From a checkpoint of a small mixture-of-experts model trained on Wikipedia.
Size: 14 layers, width 320, vocabulary 21904, 40M parameters.
Experts: 16 experts in each of 14 layers, 3 picks a token, a softmax router.
Training: a variant of Adam for the experts, 338M tokens, 5158 steps.
Below are experts of layer 8 (counted from 0) of a mixture-of-experts language model. Rows are named router (the router's row for the expert), down (a neuron's output weights, with its number) and show model dimensions 128-191. Each number is 200 + 30 x the weight over its row's rms, rounded and kept within 0 to 999.
Before each expert's rows: "raises" lists some tokens whose logits its average output raises strongly, later layers aside. This comes from a sample of Wikipedia text that the model never trained on.

# expert 4
raises: ",", ".", ";", " "
router,234,195,180,171,201,209,214,144,198,188,214,233,219,175,212,205,209,218,181,219,170,215,198,156,198,245,210,224,198,248,173,153,221,208,176,193,190,194,166,215,190,229,153,155,191,221,215,174,227,138,213,239,145,213,223,200,214,235,213,187,176,192,201,173
down0,190,152,208,194,249,196,226,184,202,219,172,177,149,197,202,210,209,199,261,184,226,195,232,216,148,217,225,171,179,156,204,172,252,167,238,172,156,196,159,201,245,195,187,188,230,264,230,218,178,195,142,171,195,170,205,173,220,191,178,186,162,217,173,176
down1,224,165,181,253,170,231,203,202,200,213,188,207,208,207,210,207,184,219,209,160,162,226,232,193,196,243,225,180,174,163,197,176,186,209,211,213,171,200,177,217,228,173,213,178,175,159,249,192,194,197,192,256,276,174,171,178,122,264,217,238,227,238,208,229
down2,174,175,197,169,164,204,206,226,251,219,175,213,203,193,194,227,233,247,169,175,206,159,189,184,188,174,141,229,163,162,198,154,188,229,234,238,254,185,198,208,204,181,253,193,189,226,171,214,192,164,218,193,198,218,217,236,207,219,190,164,207,196,165,195
down3,212,165,180,225,282,229,150,208,121,221,202,187,126,187,215,203,195,213,205,238,215,173,208,201,252,236,203,213,223,149,202,217,186,189,153,215,194,214,192,241,234,196,197,200,188,284,198,178,164,158,195,159,217,247,156,194,222,213,190,235,181,219,256,211
down4,189,254,205,202,255,229,228,201,184,170,216,187,216,133,229,161,200,199,208,212,215,261,214,221,209,238,194,173,218,225,208,147,209,189,207,219,243,220,189,191,182,250,196,166,169,100,212,223,234,213,174,207,175,256,208,240,175,199,226,201,156,178,190,240
down5,226,164,217,214,222,192,192,213,182,207,192,206,163,173,204,152,198,210,193,231,242,208,188,168,206,190,188,254,223,267,217,238,183,240,244,208,215,172,240,182,268,207,181,224,206,189,167,172,191,230,190,193,184,198,231,178,182,210,183,238,225,161,160,193
down6,164,116,223,182,314,206,232,163,198,239,208,216,133,219,209,216,211,189,245,205,218,154,215,215,219,237,215,212,229,216,169,206,224,198,237,230,170,186,215,188,220,215,217,178,204,217,204,193,212,208,187,202,198,204,194,239,202,160,190,218,196,177,181,203
down7,175,197,254,198,230,213,157,220,255,189,210,210,229,161,241,221,162,219,157,239,189,229,122,230,191,198,228,232,121,157,202,172,249,199,177,224,236,232,237,206,214,220,226,240,173,186,220,170,171,210,183,201,241,171,210,205,190,149,210,228,181,199,234,177
down8,253,180,201,194,218,225,192,254,182,145,146,186,196,203,206,213,197,200,152,178,198,283,169,188,246,218,187,194,168,225,257,215,212,199,207,247,255,194,218,217,230,169,178,210,124,207,193,148,221,175,197,241,164,198,244,235,192,182,221,186,233,139,215,142
down9,183,218,197,206,245,210,158,213,246,201,177,173,190,132,175,220,181,222,186,189,223,197,245,155,166,211,200,183,181,228,174,211,232,186,222,248,194,225,188,170,197,175,201,173,201,229,183,185,256,253,182,209,198,198,224,120,187,163,261,204,164,252,204,150
down10,247,221,234,163,207,227,241,196,254,187,238,173,202,192,225,243,200,161,206,221,220,209,207,242,234,204,231,215,214,201,162,175,218,212,253,166,228,201,168,220,218,209,160,213,200,147,188,187,218,144,230,210,172,227,223,252,172,235,170,196,249,182,187,187
down11,192,225,194,163,169,261,221,174,173,191,231,151,198,175,145,200,195,195,232,199,144,215,173,221,209,215,195,245,173,156,218,237,191,249,219,214,147,256,198,207,188,233,225,213,226,213,201,242,184,199,160,217,234,176,164,201,231,223,220,235,221,220,140,202

# expert 5
raises: "\n", "\n\n", " A", " T", " C", " D"
router,233,190,181,139,193,246,224,214,161,193,231,180,230,217,212,180,189,216,210,206,190,199,227,195,186,245,207,205,214,234,233,170,232,213,186,161,152,227,164,203,164,226,156,174,227,199,217,165,238,177,178,245,195,219,247,156,204,183,199,215,228,187,154,215
down0,190,231,246,209,177,221,202,174,213,237,140,217,231,233,265,231,213,198,227,227,183,154,223,173,236,151,204,217,187,202,188,216,245,220,207,230,178,190,178,173,184,207,226,153,231,178,190,182,178,245,183,191,215,161,199,180,173,247,206,203,197,184,235,226
down1,175,196,197,157,211,186,181,201,185,201,173,228,197,213,170,200,259,167,141,160,191,226,212,246,205,238,205,219,216,209,188,194,196,172,217,192,147,155,225,165,167,224,181,205,178,146,246,200,198,199,243,241,186,226,200,194,201,125,178,222,200,232,221,230
down2,219,196,214,190,236,132,163,220,186,169,160,198,164,185,191,179,186,248,221,215,180,183,223,202,228,193,183,260,158,187,215,202,165,161,199,203,202,152,230,200,257,258,197,206,160,235,167,201,171,214,201,216,200,182,199,205,198,222,208,190,211,176,185,193
down3,229,201,206,120,227,262,197,246,227,177,224,241,185,174,234,173,230,258,177,192,183,229,212,235,181,193,192,151,238,253,206,213,196,161,194,225,197,123,227,185,200,216,179,192,151,169,198,201,148,210,169,217,176,170,199,185,216,225,173,146,159,178,220,134
down4,219,222,227,164,235,194,180,187,164,187,177,168,199,218,181,147,219,217,222,199,175,258,197,182,166,219,252,226,188,164,188,229,190,196,172,211,166,203,178,158,263,202,210,197,173,185,179,203,205,302,207,252,156,177,248,231,156,184,183,217,180,158,223,195
down5,201,255,206,189,290,213,175,217,207,200,151,176,196,204,224,192,221,161,195,166,229,220,135,267,176,165,162,211,217,207,192,187,199,184,213,208,264,236,244,218,150,229,205,206,186,153,198,206,185,154,217,225,242,195,172,208,253,232,173,254,214,149,173,199
down6,156,168,188,219,87,229,203,205,199,228,189,240,182,208,160,240,202,191,203,200,217,205,222,254,202,159,266,207,200,194,168,216,178,201,180,248,209,213,199,212,195,234,191,137,197,222,225,212,216,190,177,211,151,160,247,157,255,201,158,245,175,193,207,219
down7,227,207,234,148,225,150,247,202,186,184,192,223,201,234,199,187,210,130,227,170,179,170,187,258,162,233,254,217,223,195,236,169,211,152,243,172,199,206,186,251,195,233,199,196,195,236,187,217,241,205,184,198,211,268,217,256,242,211,202,175,143,209,238,178
down8,242,159,203,191,192,200,130,133,189,207,231,203,231,208,200,196,217,220,197,185,188,161,163,251,164,150,209,200,171,147,183,239,215,199,202,138,216,147,189,222,232,235,224,214,146,191,224,266,235,177,145,231,230,189,212,204,210,236,239,149,124,191,181,161
down9,256,209,189,197,244,182,219,169,214,204,230,260,198,197,235,182,156,209,210,238,219,224,151,216,197,217,201,263,255,207,203,288,154,165,182,219,143,196,212,212,278,222,156,161,154,215,172,182,195,212,192,238,211,190,219,230,224,162,209,192,200,189,233,168
down10,180,223,203,155,217,189,255,172,221,197,284,199,215,205,183,207,228,131,178,198,193,190,219,182,223,231,230,180,178,220,180,171,200,223,258,220,211,199,129,201,247,205,188,195,218,272,195,191,163,212,215,162,259,234,206,217,162,203,217,186,212,204,182,174
down11,167,193,186,187,184,197,213,179,144,203,250,209,193,215,201,141,173,200,136,220,226,234,232,226,160,264,222,214,179,157,169,183,145,204,180,234,171,189,137,206,186,201,213,212,221,211,247,207,160,217,184,209,243,196,173,241,162,208,182,165,203,144,219,206

# expert 10
raises: " and", ".", ",", "st", " in"
router,250,185,146,176,184,219,229,174,157,171,210,226,217,202,283,162,205,225,184,188,144,172,215,210,157,220,216,198,158,187,221,185,245,252,211,144,193,268,190,201,148,199,166,166,208,245,241,184,225,149,194,216,145,205,251,215,223,177,195,207,225,194,177,198
down0,164,190,229,215,222,198,215,219,202,217,214,250,220,220,182,175,160,164,189,199,198,203,231,191,242,206,124,217,217,193,201,199,177,201,170,231,144,200,229,197,240,214,178,220,178,217,144,237,186,153,196,189,169,208,180,239,241,160,193,228,217,168,225,199
down1,196,173,209,170,249,191,262,156,227,138,192,203,223,218,176,186,163,216,193,199,181,228,240,204,161,196,125,205,227,241,206,185,191,222,227,215,185,211,176,218,225,192,233,168,225,192,220,184,217,164,155,176,175,222,216,226,180,155,208,221,212,189,218,201
down2,175,201,183,136,155,234,193,209,145,183,229,180,175,184,294,218,175,221,161,182,226,189,221,219,225,251,237,252,231,204,202,237,175,289,186,198,223,217,225,189,179,255,198,165,188,132,263,258,235,192,166,179,209,227,202,273,176,164,226,172,185,166,157,182
down3,164,209,237,219,184,163,142,196,225,200,163,205,174,219,192,257,221,195,207,185,244,150,218,241,182,148,191,241,212,196,236,212,176,202,179,235,178,145,194,166,177,208,206,199,162,232,178,211,196,206,153,166,252,193,118,271,152,168,192,231,197,190,170,194
down4,205,156,210,200,191,207,163,179,210,194,218,171,210,198,186,186,220,204,215,157,200,206,199,200,237,190,223,103,201,180,210,245,222,147,183,188,148,160,203,212,201,180,224,196,199,208,171,194,142,191,226,192,222,190,198,163,219,274,193,213,236,282,215,224
down5,165,246,198,221,146,234,230,175,225,160,212,196,233,174,210,213,182,194,208,239,197,193,222,218,191,204,211,228,197,253,166,226,190,129,185,192,176,207,190,254,168,184,187,231,227,236,231,230,188,215,202,229,217,192,147,199,188,195,198,139,226,218,213,198
down6,199,218,217,206,228,213,210,174,183,199,219,186,225,208,172,226,186,197,195,176,220,197,174,159,225,235,207,148,212,211,192,208,208,240,220,200,256,181,201,162,177,220,214,219,196,236,198,161,162,211,225,167,199,248,184,238,183,232,206,209,227,262,188,188
down7,169,181,211,190,205,175,198,225,183,218,238,197,213,190,216,180,243,136,221,201,187,274,179,220,209,181,175,175,188,162,152,116,248,209,168,173,204,246,242,225,218,223,203,228,173,190,180,200,264,224,192,175,192,221,221,160,219,181,209,223,190,192,239,179
down8,214,159,208,191,182,209,213,207,202,163,207,105,207,192,201,149,200,194,212,157,241,189,190,187,197,201,209,183,215,242,261,214,210,203,203,211,179,186,175,204,204,210,184,185,250,192,193,258,181,202,264,199,116,222,215,176,198,194,205,233,224,184,210,214
down9,234,208,173,215,210,207,181,177,228,132,220,226,225,152,234,208,185,203,210,167,193,204,220,178,199,182,202,216,171,233,194,188,175,146,223,244,190,226,210,195,203,174,179,219,239,228,197,157,183,201,183,179,212,215,186,179,199,161,196,204,189,157,181,166
down10,184,199,220,208,169,188,223,198,173,229,234,197,203,186,210,227,194,125,183,160,186,184,186,264,191,194,227,214,196,223,200,217,212,163,160,213,172,191,230,116,266,176,193,189,165,298,220,156,221,173,202,210,253,217,212,202,185,147,201,202,256,198,160,93
down11,151,226,173,181,198,225,235,222,237,179,231,167,188,161,219,227,214,230,170,242,226,198,175,186,182,143,222,176,225,217,186,254,260,183,230,172,198,180,176,211,210,208,199,226,180,131,183,231,154,202,225,236,245,225,205,211,213,258,193,186,208,227,204,196

# expert 6
raises: ".", " ", "s", ",", " ("
router,199,203,140,205,184,223,184,162,192,158,254,206,158,171,193,193,182,203,193,200,196,203,222,200,217,242,231,240,165,200,217,209,168,260,213,158,152,175,191,205,138,237,136,182,181,256,234,188,206,186,213,241,169,188,203,162,245,158,218,208,151,180,187,173
down0,223,202,199,218,140,149,261,173,240,253,250,172,257,197,165,189,200,181,242,236,270,190,205,171,273,274,227,214,186,227,240,237,247,241,207,205,196,164,149,206,190,196,250,156,260,141,196,225,217,176,238,201,231,174,140,214,191,194,225,180,182,227,178,204
down1,211,203,208,152,246,233,214,229,212,192,187,212,238,209,185,179,260,204,195,191,200,209,195,220,192,109,148,209,184,154,170,214,155,213,221,214,159,198,192,217,187,196,169,172,151,203,122,168,221,170,177,209,186,205,182,129,189,160,235,229,170,209,235,167
down2,203,203,163,231,243,183,169,192,148,169,203,162,251,217,158,179,219,275,176,229,238,128,230,213,246,164,201,220,187,220,274,215,232,178,205,151,211,195,170,234,198,256,188,192,199,204,224,244,169,156,201,208,173,231,198,173,204,183,165,201,198,235,196,231
down3,189,211,198,210,243,233,219,222,214,217,198,235,181,193,167,175,180,174,198,192,202,225,221,219,240,231,242,258,136,230,242,165,221,257,226,215,175,194,189,160,193,207,193,147,241,176,190,224,182,184,185,211,198,207,206,181,230,198,116,198,172,253,242,220
down4,233,179,204,224,130,230,156,166,177,175,203,202,157,217,269,129,217,204,181,221,191,251,220,172,194,209,234,202,154,239,207,172,183,278,214,178,226,195,246,183,163,222,171,181,193,189,201,123,205,216,161,181,204,210,227,230,164,190,182,217,246,186,168,227
down5,231,178,187,197,201,194,180,189,222,214,160,211,221,177,197,170,199,175,209,186,206,179,241,177,196,155,169,232,182,205,238,178,219,244,210,170,237,214,164,162,186,209,222,195,214,198,153,198,224,211,166,264,176,205,150,233,203,235,158,225,182,175,150,154
down6,262,161,192,215,211,165,191,223,175,146,154,212,210,256,249,216,213,189,190,204,191,204,218,212,258,296,204,259,161,192,209,238,173,178,190,189,183,192,201,142,147,268,219,159,194,185,232,177,197,208,160,177,147,207,130,174,234,141,153,239,172,199,175,212
down7,194,212,163,211,160,192,209,202,186,203,199,250,262,194,188,160,186,221,229,221,185,216,218,207,196,201,204,208,151,214,211,133,192,225,177,183,224,203,145,215,211,167,167,190,217,258,175,223,239,186,171,200,215,140,200,240,235,168,161,180,160,197,196,193
down8,202,171,216,187,173,158,205,230,220,154,191,208,172,194,197,206,149,226,209,180,216,225,129,197,195,232,175,180,191,221,229,209,251,192,232,196,158,203,170,197,207,174,213,202,201,136,204,224,144,264,190,199,200,225,199,200,238,188,162,136,185,155,181,177
down9,175,223,236,183,241,216,224,137,257,180,180,235,181,201,185,196,229,203,149,179,237,204,198,234,182,174,180,220,204,260,146,200,219,152,205,191,222,172,215,195,213,243,188,208,212,295,206,237,176,204,197,188,175,160,200,218,177,220,184,162,212,267,180,234
down10,192,243,190,234,191,146,223,165,231,225,228,205,197,116,218,202,206,163,186,212,199,180,230,191,214,189,205,194,161,220,213,189,167,117,215,209,150,141,222,292,183,184,224,204,143,239,256,218,156,233,218,205,238,183,190,186,226,169,232,183,191,226,233,180
down11,229,210,174,214,197,199,203,157,230,195,258,193,216,212,168,210,183,184,163,184,184,226,222,167,213,263,191,196,234,198,149,172,135,187,171,181,203,165,291,200,201,167,204,173,203,168,206,191,239,154,249,124,133,174,227,221,188,214,229,213,229,187,219,236

# expert 14
raises: ".", "===S", "===E", "===P", "ord"
router,233,206,196,191,188,183,223,196,207,205,178,209,211,168,217,174,193,206,170,241,166,220,219,161,198,204,232,249,194,264,202,232,233,205,181,166,150,214,187,216,237,268,173,214,225,227,224,185,271,154,140,222,188,277,168,167,235,228,252,242,204,168,164,206
down0,206,220,197,242,206,172,140,205,191,257,147,239,167,196,210,165,149,199,203,266,185,205,198,244,211,171,224,144,193,204,228,228,229,162,151,241,190,234,248,208,204,174,254,150,174,237,245,138,222,216,152,218,159,208,205,199,147,220,221,207,206,208,196,225
down1,121,183,227,230,223,167,195,200,212,185,187,170,152,232,191,211,233,189,271,205,185,202,247,220,206,182,181,234,144,145,207,189,211,184,177,242,209,207,200,208,143,210,229,241,236,219,208,254,160,252,175,188,198,206,203,200,194,167,200,177,193,206,219,226
down2,212,207,227,150,139,169,192,248,233,224,252,228,242,164,178,180,212,180,261,204,199,233,184,156,165,167,205,184,196,220,160,162,164,217,203,172,205,226,208,255,216,206,232,202,205,224,182,217,204,246,238,232,188,208,228,204,171,226,229,235,201,158,214,204
down3,212,206,197,164,193,182,175,228,208,142,189,190,230,203,166,175,190,158,259,143,194,212,151,218,244,286,207,172,239,164,220,211,198,192,150,203,179,231,186,209,245,235,240,227,180,127,200,234,170,232,168,178,173,157,262,210,225,184,206,211,209,231,193,195
down4,193,151,189,232,91,166,187,242,173,192,158,207,189,189,171,221,237,201,172,227,238,176,159,248,202,172,202,202,133,219,212,237,238,224,201,180,171,258,193,186,192,190,218,187,176,244,193,180,216,223,234,188,240,250,244,157,172,183,255,196,173,218,187,238
down5,213,207,217,218,178,190,207,171,188,204,182,248,139,205,246,158,209,222,225,226,208,236,226,155,161,170,222,163,197,174,169,189,220,196,216,163,193,175,195,180,224,215,186,209,230,191,171,189,215,185,191,199,202,178,208,212,178,209,199,243,204,163,216,207
down6,235,197,215,206,126,149,221,208,183,198,213,233,207,156,175,215,126,198,237,220,205,193,203,185,208,156,254,244,203,215,178,245,201,204,144,197,194,226,219,223,161,245,223,235,207,238,188,230,209,235,205,226,185,202,215,217,200,185,206,224,187,168,180,166
down7,238,208,233,221,193,205,158,178,212,213,231,176,229,205,171,181,206,201,241,178,197,177,179,203,270,233,164,226,136,195,230,237,191,175,160,121,148,168,180,206,210,188,174,206,222,242,222,210,145,167,218,206,208,143,198,222,211,204,206,185,191,158,221,154
down8,179,219,197,187,99,192,202,224,244,224,208,220,177,203,196,164,205,221,203,194,178,170,181,172,176,177,156,214,190,189,162,203,178,187,236,192,184,201,204,235,142,240,215,222,143,261,214,176,205,206,236,184,232,204,217,160,171,242,228,218,192,194,208,146
down9,223,242,200,187,353,193,186,153,195,225,152,196,165,181,164,235,162,224,160,208,234,195,213,139,193,175,200,238,205,230,203,185,204,271,167,249,197,224,159,149,251,210,151,258,211,218,205,206,197,159,191,215,252,218,192,165,199,154,254,234,234,173,219,177
down10,211,173,224,216,126,216,158,223,216,216,190,246,154,203,204,204,127,238,226,149,143,189,194,186,220,213,168,207,213,163,134,216,229,144,259,222,247,234,206,230,242,162,202,168,219,216,174,236,256,209,206,189,214,232,247,238,229,233,178,162,169,233,247,241
down11,146,187,167,233,158,199,154,170,188,238,195,226,233,194,167,169,216,218,224,180,147,209,210,255,223,218,227,229,219,126,220,208,231,166,209,253,193,214,177,234,206,221,193,210,275,246,220,169,250,173,209,215,219,197,216,237,219,283,230,245,218,195,162,203

# expert 13
raises: "s", "w", "t", "ew", "me", "well"
router,220,192,190,194,165,219,224,183,224,186,246,204,260,161,188,203,184,258,168,208,205,200,207,198,202,189,202,222,182,200,202,235,195,217,190,178,192,177,176,238,177,212,183,162,214,261,199,207,249,119,175,229,187,222,232,174,213,186,169,207,220,178,204,202
down0,180,194,187,205,243,165,213,222,171,200,289,176,200,201,249,226,151,136,240,171,168,168,229,173,200,198,225,126,240,206,223,157,280,179,207,201,218,215,223,222,190,223,190,211,189,137,163,186,233,189,157,216,197,212,194,213,204,226,185,185,142,116,175,237
down1,131,212,165,214,222,155,169,205,202,230,173,150,232,176,230,200,228,181,173,232,192,218,151,179,259,135,181,215,197,202,180,230,168,188,206,234,188,203,254,239,206,186,240,216,212,182,257,189,215,213,223,189,184,221,208,116,243,201,220,177,206,211,163,151
down2,195,208,163,201,246,233,201,200,173,228,214,185,204,249,194,165,181,189,195,214,179,151,193,219,220,248,231,192,201,220,192,180,267,209,206,181,140,221,201,202,170,161,190,199,228,167,192,186,262,213,180,181,152,204,185,179,197,198,207,185,224,223,211,257
down3,207,212,208,196,203,187,198,230,174,202,218,208,236,238,214,164,242,223,167,211,170,167,174,198,155,214,210,171,208,169,206,165,211,183,196,201,229,191,201,150,172,251,181,237,193,176,215,219,217,263,229,179,177,148,240,249,179,194,206,157,226,201,167,296
down4,210,200,236,176,87,215,183,221,187,184,205,179,137,188,161,203,223,187,215,195,166,235,239,164,191,183,236,237,206,219,209,236,226,158,162,209,190,201,160,193,173,174,205,202,214,163,249,224,224,186,195,226,188,175,190,177,222,223,208,289,171,173,173,175
down5,193,249,196,172,193,192,222,233,160,180,221,211,212,166,188,150,180,169,180,286,142,245,233,201,200,177,230,195,183,203,252,175,203,181,171,203,188,209,162,173,219,243,187,253,195,195,191,228,227,129,203,213,129,235,228,209,197,184,228,210,204,200,213,225
down6,185,212,145,184,210,192,208,250,190,270,201,177,229,218,178,200,170,172,181,218,245,188,179,215,168,184,180,259,280,259,240,193,176,211,161,205,248,165,196,219,263,243,143,157,187,178,188,202,191,200,137,169,234,194,215,172,154,262,217,211,182,185,218,202
down7,145,228,236,208,256,209,164,188,222,201,219,250,232,207,208,203,220,218,226,247,214,172,203,219,219,138,181,213,186,198,176,204,205,243,217,178,181,154,248,230,216,164,224,153,212,162,247,205,156,207,204,192,189,223,195,155,200,170,147,176,234,192,175,213
down8,240,225,176,233,212,181,165,260,216,181,153,227,240,146,227,191,187,189,224,149,237,234,227,186,191,191,155,193,165,172,152,262,181,269,201,160,185,200,242,225,228,216,227,201,223,214,178,202,158,134,171,224,239,215,154,219,211,206,116,203,218,207,182,159
down9,238,204,209,208,246,228,218,168,195,206,245,163,217,174,228,182,221,250,249,197,195,192,176,194,174,238,127,249,141,150,184,230,152,179,129,200,236,211,191,232,209,200,192,186,155,239,176,170,211,152,163,221,163,161,202,154,135,183,188,238,173,225,184,220
down10,214,203,163,158,251,235,201,250,176,175,270,180,244,162,152,215,228,210,171,239,198,168,159,205,198,208,219,192,201,127,201,181,215,228,213,159,234,172,210,235,210,223,198,96,214,175,172,230,197,205,177,209,211,147,190,165,210,225,198,203,225,180,182,230
down11,198,244,212,171,170,223,199,199,213,263,229,228,252,144,165,181,231,191,253,187,225,235,193,190,233,181,204,212,264,206,177,203,229,234,247,237,208,222,215,138,214,221,165,221,184,214,206,153,166,255,213,169,195,161,222,178,231,170,232,240,237,248,259,161

# expert 11
raises: "ae", "op", "ace"
router,230,185,197,188,162,211,207,176,153,200,216,184,215,219,251,173,190,240,207,281,192,196,241,174,180,226,229,202,199,239,212,207,231,226,222,215,137,201,162,197,183,194,204,178,204,297,185,226,222,218,210,271,191,223,214,179,229,143,195,165,214,165,188,198
down0,215,185,121,179,262,249,245,187,174,154,226,248,229,203,201,215,254,222,203,170,218,227,172,148,170,214,253,156,237,235,116,208,205,163,188,207,197,247,143,189,184,202,176,177,196,183,200,176,243,236,244,244,160,253,175,219,189,192,183,206,182,210,251,219
down1,233,171,163,221,142,215,182,159,212,148,168,209,233,207,181,171,175,210,225,236,209,188,190,265,153,221,207,267,191,186,202,196,202,178,174,185,176,202,194,251,174,141,220,131,183,182,203,271,193,171,171,245,248,210,164,192,184,244,165,202,170,217,251,251
down2,212,202,135,137,255,208,220,142,171,237,155,209,196,181,206,145,155,259,194,141,195,216,213,154,157,165,194,101,213,170,206,177,164,236,178,172,249,207,189,200,189,226,218,173,171,203,186,181,212,194,198,236,205,220,209,162,234,223,198,192,173,236,190,209
down3,253,154,159,219,239,188,170,159,163,192,153,229,178,95,156,139,202,161,296,176,188,153,215,207,230,174,222,184,238,231,164,165,200,231,219,164,216,190,142,191,223,164,264,203,195,201,189,174,206,250,165,181,171,166,169,190,238,214,217,248,201,184,200,225
down4,214,178,182,186,186,231,207,165,194,226,148,162,199,172,257,233,210,170,179,186,222,178,161,197,171,210,200,227,148,180,177,208,208,170,179,218,216,221,150,257,141,197,182,211,201,198,189,214,193,234,213,259,175,186,225,152,241,230,180,176,206,207,230,180
down5,169,200,180,227,209,223,209,225,194,239,202,168,230,176,232,223,273,193,148,283,175,159,201,194,201,185,211,194,189,181,202,157,272,186,234,228,182,228,161,197,192,205,192,217,227,190,202,259,188,204,171,241,183,178,166,190,226,187,199,154,185,213,154,176
down6,195,235,195,247,192,214,160,285,160,188,174,232,194,234,194,216,137,281,221,193,214,187,213,184,242,222,229,188,183,179,220,191,146,210,169,251,160,185,222,147,170,140,194,166,247,193,249,212,225,172,167,192,197,236,225,215,175,200,249,202,216,195,185,203
down7,191,231,205,171,216,193,172,209,256,213,181,213,175,263,175,146,159,155,213,232,215,226,159,147,211,221,147,229,190,223,223,200,212,205,198,205,143,151,248,211,169,215,126,188,164,202,219,233,186,191,225,197,195,191,217,184,242,225,163,215,203,185,144,216
down8,161,172,261,211,233,198,196,207,172,214,201,222,199,205,240,143,135,239,219,205,165,178,237,204,214,187,174,196,165,249,223,214,219,182,210,209,233,154,186,207,182,174,159,209,238,170,220,149,187,177,178,140,225,229,221,236,240,209,185,258,241,218,262,233
down9,204,165,166,232,213,175,218,143,142,207,192,192,186,218,175,211,197,188,203,204,226,165,130,185,195,181,225,161,210,227,173,218,192,180,226,213,224,227,121,213,213,228,190,199,213,218,143,151,201,196,168,182,213,171,203,200,190,214,185,254,176,221,194,158
down10,221,156,216,170,217,215,215,143,220,168,144,201,227,208,200,186,198,220,145,164,214,209,238,219,244,248,170,212,207,227,222,177,200,208,225,188,220,251,227,188,219,236,191,230,154,215,138,184,204,197,170,198,164,145,183,217,215,159,217,232,243,177,221,162
down11,227,203,190,204,206,199,179,201,245,181,231,162,164,198,202,140,233,240,240,241,226,179,238,179,179,205,251,202,228,227,164,228,208,149,186,206,207,149,196,231,218,163,194,208,159,183,239,165,201,232,187,254,210,213,221,243,219,198,194,196,276,207,236,185

# expert 2
raises: "ill", "ol", "es", "ed", " the", "ard"
router,192,212,197,159,174,233,204,175,202,188,220,219,227,183,208,213,207,185,214,213,159,213,208,174,173,199,248,228,170,211,183,209,222,266,208,181,185,211,185,132,203,233,156,165,176,285,233,196,214,190,180,219,165,233,186,183,228,200,201,186,229,145,199,162
down0,187,186,190,254,244,171,206,214,141,165,186,230,181,287,184,182,216,216,204,199,201,193,143,214,240,237,235,181,158,201,237,221,222,156,177,252,227,187,226,166,205,196,213,229,135,235,210,238,197,186,158,140,214,194,241,206,202,212,242,240,205,139,197,213
down1,188,196,248,204,198,195,175,175,167,173,219,188,218,221,209,200,220,179,287,196,190,175,147,252,194,185,182,205,135,212,217,223,179,215,199,218,175,208,195,196,228,211,210,214,176,218,256,232,225,146,156,209,166,186,222,159,154,187,206,189,210,202,156,149
down2,199,123,194,168,166,222,159,194,226,215,176,157,195,202,229,181,236,161,236,206,214,207,190,241,229,215,224,208,209,212,171,252,230,168,261,220,164,151,179,157,223,231,209,204,166,163,241,265,213,195,287,200,186,187,229,167,200,240,227,217,178,176,187,185
down3,240,135,220,220,259,212,192,235,206,187,163,222,176,190,160,228,197,181,177,193,175,200,224,207,184,180,191,218,200,153,136,194,225,254,189,232,245,187,180,186,162,197,205,231,240,181,219,216,196,237,186,170,252,155,246,260,165,198,202,184,208,206,202,218
down4,195,226,177,185,177,184,212,253,190,196,188,199,167,213,180,222,226,232,179,156,165,212,203,185,213,193,243,156,217,197,207,170,208,188,191,190,214,185,225,202,195,170,174,289,248,211,215,264,193,215,181,200,206,208,184,196,200,196,216,211,249,208,223,217
down5,244,151,190,180,292,218,241,172,231,233,212,192,151,231,167,245,166,215,237,169,234,215,178,224,222,206,167,199,188,216,197,203,169,166,227,187,191,211,199,172,186,202,230,218,219,216,192,172,191,177,207,192,208,162,255,180,215,221,288,219,171,215,234,206
down6,220,181,189,202,230,205,240,186,224,211,198,181,207,208,199,239,182,203,204,195,188,193,247,222,182,187,200,241,192,221,163,211,174,199,193,215,220,181,209,213,163,191,225,216,173,235,173,160,184,201,207,190,229,187,206,164,139,182,213,238,215,168,208,182
down7,182,190,181,141,195,181,222,203,253,188,232,205,173,238,184,220,225,194,167,209,155,199,127,196,179,269,157,241,189,204,157,187,220,177,210,187,169,190,191,197,203,202,253,214,180,249,196,242,154,213,190,183,213,206,177,223,210,216,205,202,169,199,183,205
down8,203,210,165,220,290,162,175,202,185,207,169,200,217,184,160,208,193,241,247,213,213,146,196,154,209,247,245,176,227,154,255,212,201,226,204,156,200,222,280,204,237,156,175,202,227,214,211,228,204,207,176,232,183,212,165,188,238,193,145,155,205,204,245,136
down9,240,236,136,234,243,216,128,169,198,201,163,179,197,218,253,221,170,221,198,179,252,170,229,180,199,180,185,154,197,214,195,277,207,178,178,202,171,217,188,196,203,192,186,202,176,248,168,220,184,212,193,178,198,176,239,256,214,241,174,197,186,162,221,127
down10,259,228,146,215,196,181,196,191,221,209,191,184,220,190,165,238,162,186,174,192,201,187,203,232,171,190,256,170,186,197,193,237,192,187,220,231,220,188,241,198,198,181,197,198,208,167,156,257,214,204,201,189,266,204,202,202,231,165,245,213,237,237,180,193
down11,183,207,222,183,157,193,179,240,211,134,190,217,171,181,180,183,259,193,216,168,244,228,201,165,178,212,217,179,194,198,195,137,221,165,188,154,217,188,209,190,156,182,212,166,174,186,200,179,226,190,158,216,166,239,180,187,196,211,198,208,223,219,188,209